python train.py --router_noise=0.1 --vocab_size=50257 --tie_embeddings=false
Below are experts of layer 2 (counted from 0) of a mixture-of-experts language model. Rows are named router (the router's row for the expert) and show model dimensions 336-391. Each number is 128 + 32 x the weight over its row's rms, rounded and kept within 0 to 255. Numbers have three digits each.
After each expert's rows: a language model's description of what the expert responds to. This comes from a sample of Wikipedia text that the model never trained on.

# expert 15
router:180090172099127167139163134132183082100115148151131133051102140156162121119100101126016141140167188083160174111142132120094128149116124136127189133146121137189150140131
What it handles: Numbers and quantifiers

# expert 21
router:173131142167174117145115128171117178196125127140149119141124096155147145140142150126149104135113112126165117179122126087100116131145160171092118123143107095118131121122
What it handles: Infobox and biography fields

# expert 29
router:172107145126151172078114131148163206113136048142117168078165139086124173160121119168127164151117149103198110151121083117145082112094136122134062094178158098106099192122
What it handles: Opening quotes and brackets

# expert 8
router:159116139127067149109118126155128102148068148090068135122166149133136081168197057157148151135108138109168068101154110168144103030121122141168105140103160112144131150124
What it handles: Function words, adverbs

# expert 59
router:123151085100092194208121122126112115140104163169078124146104053137096133131178097118110133123135152167164127119197174070113140172142065094166077177128127136145125137111
What it handles: Verbs and -ing forms

# expert 35
router:149077116130181126110121107216096172150104077167152088123152113169105192121133126185099174111110067098159136122115138170059147187131121199101107144165129128180178086134
What it handles: Section heading markers

# expert 44
router:100111191171084147098138111156108140128145103125119120095060122113163102122083168152080103073096080096158135093129217198079079105089110072131126215071102139099082115077
What it handles: Line breaks, sentence starts

# expert 33
router:136117149096139182124169152118069102178098139118149129097107151136138154089132117157085154166103167140096110098112130098131130138124137155098177173098138122150118139169
What it handles: Sentence-ending punctuation

# expert 24
router:135128126075114119123178128155108167166160107107114142174129081168124148176123155138101155102131105109077110144118189119120168186083130147100088160140156124111159098121
What it handles: Predicate heads, that

# expert 5
router:146141180158157160117155171160174113079161119144086136143113132087158094115086093099140077112185120106041170196098134129178112142153164099163101067114185116203144103117
What it handles: Determiners and list separators

# expert 57
router:116067136169178165128186129183129183149197096146121126135095083112122117132146195079141121116078137129146155187114147102188084167129095110144146093153108150153135127111
What it handles: Infobox and taxonomy entries

# expert 61
router:139113109128145145207137084154160141136117100125118144127140149183112071085101057173130123104132111142162112124110132175089117060145133091105111163160113152125128124156
What it handles: List dashes, title words

# expert 28
router:137164130139092163150126151078132095173147108119140163104123128101157158131126182160144127131143118147136224144123119129121143171159108036143101141120151081035120102118
What it handles: Ordinal suffixes, time words

# expert 42
router:097099113114197099133143093133132159163161125083149111114112120092115147102105185128104129140101165169128110097100130112157098037145160072144094179112124116109108096109
What it handles: Foreign name fragments

# expert 62
router:111146155147161191203113075177095154155184051091133130138116074163115153138113127103102174102064103070139115122093165120148148088142163175089091061127122072194115150127
What it handles: Infobox and list heads

# expert 11
router:175161190150167113153064135137103085092158192141112100125108142179142110090147111143101135112180123106063100146139124104089086154136134114103117148125107147174131134166
What it handles: Sentence subjects, head nouns

# expert 7
router:137095126127087087141115126208136171109149148141082157146162142128097156112131104180122126099122130115121128149120214096105118155061093145121111131142077118097147146121
What it handles: Closing brackets, table pipes

# expert 54
router:131129065138121114121125086087128119121164110165089127093102119109113214167153129153132112080089113131202095156140074143131059082100143086107149136119125129096114098123
What it handles: Name particles, table pipes

# expert 49
router:113093103092081160126086133117159160111166114139111113130130139086139140140144143172143125110135195090141115111136093098173107123201119091160119145150138206033130172140
What it handles: Succession-box pipes, articles

# expert 43
router:105116172181132168103101115144073148120076172153162115102084132103169158149079126136109128162128195137133167136157068117088153130093139112133121166125105177126123117129
What it handles: Adjectives and suffixes

# expert 27
router:160172127102125126173121187100084042124172175139146051149131177106184098133138119124148124162103104046175060140079057150111075129091123121136137132125141114090087138175
What it handles: Past verbs and adverbs

# expert 41
router:116152043130152149138157134127147128115146080189115142175176113093136185149208164126097152079144109136154122123105108105113127184150139173130127100109172067103098102150
What it handles: Dates and list punctuation